Weights of a small mixture-of-experts language model, trained from scratch on English Wikipedia: width 192, a sigmoid router.
Below are experts of layer 6 (counted from 0) of a mixture-of-experts language model. Rows are named router (the router's row for the expert), gate (a neuron's input weights, with its number), up (a neuron's input weights, with its number) and show model dimensions 0-191. Each number is 128 + 24 x the weight over its row's rms, rounded and kept within 0 to 255. Numbers have three digits each.
Before each expert's rows: "gets" lists some tokens that make up at least twice as much of what it gets as of all text; "comes after" lists some tokens at least twice as common just before its tokens as in all text. This comes from a sample of Wikipedia text that the model never trained on. Tokens count by the router's weight.

# expert 7
gets: " |", " ", "\n", ".", "|", " ("
comes after: "\n", " |", ")", "==", "===", "\""
router:142135162145142141132120155139111167087103099165162146131106133117125131134119115121116123078159170172091123144140123098177156122118086139091162148176143135101149144092141027100139129119128128139133127136140136132092088120120158122097101167135106115119164153097140136099129125156144139130140118124145146114116149151104098126133136120130117156117130160102151104117142125093119113168156150116106126118117093143136138115172102147137120147115117116144131114094151139091135154173149131102137108117086143117171153119128096112141088194145133130091118177158132079135104097164109110119
gate1:141139144147147146107155088175135136147105125136106163114126124139087134104114162124144155107115157088116150085139099152126096161106124145203142174168078149116125149116125095158117135123126099159098117125125143164123132143107101167109129170139101134124150130082145126140128179142131133118118122143125082146154115182169101132087140139127167142178132118133122106096111127132092123141148116168154116140090136148137117143126088146100128162122126125117147118132102152090125132102126150118114078144086133136120129171148147113126136131138084154174102158139095192166146137123154134121
up1:110117103092119112065117145132096159159133161129105120141152102137129131099129112115156102128138093090110134141104103115118137122113101136085124132128155182088132154109186123107181135111138129132139113167079119133110158124139149132096103181144132137122134125137116151148154164105159123170146133157146092140085139131091123119134114123124124124135104085128090110137150104166108145116172124128170123135120109178148115157140082109105169150141133141101100106104147131123146119136120142163125109111113144159113117161146170122150121145096113179129118146128185160183125094095111078133
gate2:131128149136152123123128129150104100086106101154084119158139102158147152132130135164121131120161124094136111137115122117145118111132095117112151106101119138111156082083145121152147142113111081151168139117111134081139131127141108102135069075136108148116157144108082175136145124123118162098084138117144157157140154115144138191135140152112126152095120109172140119155138114117148124101141094121119119122155127100116103133174095121130158161095151114119129142131135147104099125152155108139173081098138103096138153115131158066144142150161157128148120102128093097179139130145191098131
up2:077123053168146078116130150113093146119148155138122143125149133151097114078134133079127092124113109147108149142150067136113104168079121107095129120080148111105130118105142143129142130117108128123122113129137123111146128134097096131134140121112085141092141133167127141129114121168107151145159166101128163127139106132074133102137137121113100165142132140138117111158145145102114150156120130168159064162151105103129135141104123100113103119110128126132115162097168128113109144152157121162109123095126115151183144115124144131137123130124118092102163108157168079113124174132117100175
gate3:093099143125117120118142130155087142103131102134176124124115141151095136148166146074143110123109150102105149102162137103124123140127101101140126166142128143100118135156126079106146102109081114115096111119131136101153139154118107124116160139129107138155109122141132141122155148085143111152163156123126120112101147150142147151189139149163139161105110174110117099129109166164115148137135096161109121130108109173182103141120103133134154167107110119101072122083146186140147106140101160141150126089108150135153161164092106142172129139179124131123118168181143136122133128134170149121
up3:110092127144165194147102115116116133126177120125167115113064117121060128099142127156156160115133135115146138096135079145149143136129124140146114163115153110140149131109097161118135161074123155107141116133128143186116126102139135150088121120088136127153126119143092118103145117100131095120163111117068121132164145135148129092117142105089082116163136112139125126122126143147136155110100156122165170103110152115135121134143120121100138047121094158138155106104107146127099092144127167178118111097122125136069133103132128130145158085142118106115123107112122137142120129129121119157

# expert 19
gets: "\n", " |", ".", "==", " re", "|"
comes after: "\n", ".", ")", "==", "===", " ="
router:165078135125122086149125136130110143108134160115114140120151123153130120160140132054119129119091134112139138145193141098153116101126087138138161162141098088149137156101157104085128138199084121132111126068125146143078113133151158149141131151151122112146158161123108140113139146145104143094161139116182139160123130076087113131127136138141115133103122168123094131154138141132075117143137097120127110154133109120102125174144099151124122119116146128137092147096147117112155098149148117119160094104108093100159132129114130102147114110141115129106118139115138126138061106153143088114
gate1:165124117116147148072107156121157107153165123135127141143114082112117147161133115059154173124116126111099118145136100136152155108102118088094147169175088140108122169139147113131125118141096135132157142081164145098132137128120124122115139167181133104153135134140131172100112130116116117107106137134142096144136139135120112142125139148159086169112131154179091145152145168124134125128102085206116100128135139129107149146089130131126093109153076104133105109113161134119132116077162128108174119160152132141128081113149157140139133110127147159153150119122135112140122132180135119139
up1:150139131109145134100089138137117150123120095126093104118143131161117140110131150129159157102119113107110149156134112151147162124102145143128091087164092147126079159122133107131138114146143168159133129106185141098164111086087142080121123137152121134151168105161119128143106120134116069142101146108112130093127188111114178142153088177114135168165097096091130143124092114141151142143106134129161121113109095187119137101176102142115117135147125144107084110137136164080105160170137137125115154122162128157114171129129120130122142147088109129113132128110127158121144158127093106135
gate2:168132132148083118102102160156089123094118140132101132129146129160152156140133146077143141088181107100117125109141148135158104156095131102136153123169090124109134126140127117134136149115108110130115080139117155093111142106075093111129102131106096144150100098138163105141115122137115140080137122115130115131136119093076135131116145131148152168146134119159117158117176135125105111148112106136155108145136160160152160180105146141103116078119139141130091110151146156124086123131132092102148148176147176121094128104139125159166097092141112090131111134125184133108163143157126123178
up2:124157162126150147138158129135150133095134138152097172120103134158118152114070116119156081134149134093145107141144102128149137110095119117135117160125132121111158141099130103152114105107118128121084112137105169145137141097118117104167127158074113123111150129102145121154117102151135173153148136143126130119148168088111118173134086102140147123170126137120145153117138086111154099143089140075199117131119149111117127122155132122081137165102141145136082133128123157148126077139132116118123138129120151144128086147143171113154108173096184065148150119100115152123123135072111130137
gate3:099113135094160150122095143102082135121107108135077103073138186121132140134117131121191121187111134148168087151128147172145130154151138123086141088123139142156123131131121136120125110113128094108097157132154133127140163103080107126093152167095099113104146137117112110083097170135118173109099120166111104131124172150128115131167126175111099157132146120118147158101114088132122102144148119146160099157117156115140127145158115168091100125145130128160131083104132129115126123148162099171130123149131089134119114107139151161126135111148110137128103164101157116135150124153111151107
up3:105136132142111115101114122135062147144142152119131106097164168109099135129162135106147139118114110131115117111150129166153101131134121120110144165107161124071151132106153128141131123100163148103165143105120095160149135094114071137156146161157122122123158107113141137163088124092125130079107111118147117082117161111143104108160109162149126104133130136112151136126130133110122111139106119161181150088184117160147176109177163120125130148086082125102134142150127143159112110136131128129113126130108188077173092135157120131115123132119090144127137063125154145095116142139150158137

# expert 23
gets: " ", " 19", " 1", " 2", " 3", " f"
comes after: " |", " the", " a", " was", "|", ":"
router:131138107139120120123119142107144175134145106121134113159129117136146161174124143135123134136114146149112101115149128146128145159088127109160114129100138096118168168124162101117180108121135148114113125161139158139121150123126164145099100121148138128153154146104128145090137156134101176120139138109132126094110110145131115175113117128199122144103135140121169132065169169155117096149142215114154088136122144103115166108156161056132142136156120142133123140139106131132119075140112092120105127112093118140113133154139181138111104129145113123100135170105109099159084119138098131091
gate0:125119120139079127144128133142120133133149108133143146124132098085221122087110134136133145135144093112103106154139126091108098124147134124129120199143138141121144138137150142159166138146078162146184129127106113148125156126086133148112115089129116119085141103133094138139144135107130147099107147097123128146110110139118129173110142121137125128124140091144152120106153158151143135111130152193128141136167094094164155128158173089169123160130120134097079167123171140124111129107116102135109126163150137112104105141159165102141145181119165125093148132095124127130156111172142132162
up0:141109139096148114149100103182158080120149155113117141156113099163109138130134133128149116139084092099123106112117106103123093104107092164113111102097187145115117117140181171122098097088147149135159104126162186140093167102141141116086129145132125111150096125171120133134086121114152156109135134112120124124122104121163134157125111144116104107091152159119113124139144101115109109120159085118137114118130153130140121182155096127131103114137101144149103129149114141106115123109092122176161146120119121192177139112120125124139138133185092154080104116135131086116108156126097138136
gate1:149163110156142156103142134123134183160114135097123113159120108113130129110155127123162116115095128141117137130113137110129142129131119109158118158150146145153111144136162145049184124131095128134120154150153188150105125138120115151134135108148098106150119134121123148125147158101100176117098155109120079097124138154150145142111128115099155147096184076076117107144158129142161143143129120119154143095130101108152148104088112104132163124106132130095132169141161121137115140143130091117151136107120122078153145072087138097115134145137102071087121111143138080099137092153102108134
up1:132115169120189143127117083086152126118128154112154115126100074128127096124167144133114154132117159129104151149113114101140088086125147120157111133082108151163114130157109109083133153137113132164088099141139115137136126125130116179130121089099114121147123180122124121114144131114130117138108107096126146122119158097096122113160114124095149112160177107121119151170127128153122094123113137136108119129126126105079101063146081161134110122127126143140117135100086157124138171132138127076128097153098117127112132091114167130100109138090079107081113127150123107117171157112077142122
gate2:108092102124081105116105140104120169120142104143175098140116167161102096172173136135153138107157121147135108153149159140079129167127152126149120174142114165128132125146113159103110156137107138114141119129090134084116141107085149140110095150137097092124112157099157113131140153098132167081129161142143172114108138102159123112101109140138109069081136171077112133096125116128164125105143136151126162141105147098135121142132143126163152130115165124137133130112125133140156131093129188159154149109098083150123152124123163088104114113144135142134120131128109104166119140110131075108
up2:148107128163147132131126134188096051140165115131091173137143115093158114113114128100135149101086160168112077159123142144166110148149134155155114101110150123148134177128123121150165092136118107121108108120134122083111106158144134121089107135134134096138110101102136160160096133136119098147093149182132112139154109168126114170138117142150114177159122079124161109134100128129131113126178151093133137126133114109193134111101134129124153106141104107096134142181104123152103124122105103133113109143132129100096135165142119155139124147126132158106121089129123129170129107129171136125

# expert 6
gets: ".", " |", ",", " in", " of", "-"
comes after: "\n", "ed", ")", "'", "ation", "\""
router:165132113132085125113153153156127168104113111136161149151154169168112132141151160108127130111148158167156147134192117097110131100139143142109147139146141114078137111131176093090182107140163121135110128123155142139106062107115097130101131111150105126086103095121138140104156116131115114130158156137158113114127105165092144133128142168130124171111149149134099123142129116175149152105184113155151103155131095140162088148139100103161076151135142126135096152095123149094123165142130172123144105118156129134184096123107121138126097116122130138152120179137127155123115128131135131119
gate2:117096106100090123106097147123163131111138146115142171092140134096146101136129134117112102108143113124137100111130132130180105133118104161134148116118132112150101154137148131129143106084145123095146124120083116109138164152117101118091118137134109144135148137105095171095114119113111160116148104065150145134121138147094121142183079141141083164117083119124144104128149130102114144111147135106149124120114100186132148112149152133167122130146111105113123108177131148146136112160130162166156126131083146170109108113082123120148175123171109150122125130184071096133115166112084118170
up2:132147139120122139112103120115115119150127113175105126145170115073150138122104172142109111141124149073148097131137146101125149122099119114115153127151120061133087169127156105165120138141113160128145111119137121163106119105119141122122166129160107140112120138108167099138148157114151114136166107113095148116141118104102126122146141134148156154167122176158105145115109128137107151141146163102068148113136104173081142146156120105162123117159134153129154097069114090087184117102136137091131173125157119151083118149128159120127135090113173139100132153143127142102112174149116109153
gate3:125134148093095154113093107136080162123118112170127128133077103131128146117131130133165119160158097153119143111111130176140184127145104133104093161158147138129146128133152078143150108112106141130143115147136103169131131107128118105099102156131115129132105086143148144132156135146073156102137120110112130112139149116105140126135102148143162146075168129095188152103131120104145102149122122142136105122117111086185140163080080090141117146122134160150089138133141116136137094090137186159116153111099154172124158123113168157126106140151142156127142150104098160149140156141108141114
up3:132120107145162130182123153105145110145147160108144168105078186145115141208143082142164126151125130096138125142162121170072109127122110099097139107134102145129140099116128125125100131148101108125108112109113145143141162124146117159158146146123128122089130140142128144085152115133110136123151172114146118129138141114160157114087148178106133111156145141123102147098123141117142153076110136155154119162090087141132105134146156143128155135125117131107142129099153162146154152099082136125098131147146097138100142129165138119162112169108156126127070133203137130112134121130153123162
gate4:129142174100093136139126166117168146115159153114158109087131110104134139124154091138170160174135105157102124128089154154151147082123093129107159150103160112121128160106123076140136086157124118096107132117136097135154156133119130111109139135133106113111115127178133125118132128119104113138102066142097110103103108113089137081127122097133162141132142110122105093177151125150169129122176162121120119120145143113181137118127125106132115145109115100147113120111121075100066153149097133113131116179078098149122120159135130129109129124139114122129176120107172114116150125182147117127
up4:149113136147090117132128134103150138114118116157149121136144129106109119139138113110120173126110135107128101154114148096126094157079122121162119099111118106125113141112099149141115130130154181147130117159122107122155160112175121102121122103119146174151113094154143158147137115072175054100129103069158124113127141134143160071099090142154092125129147151107124120117158111122106105182154159116142064100149177138111158151123150128135176127146129182115155128135157137118122119102148106122139076114141099179129136114106106154147130144126114132095160112112099128139127137125083140121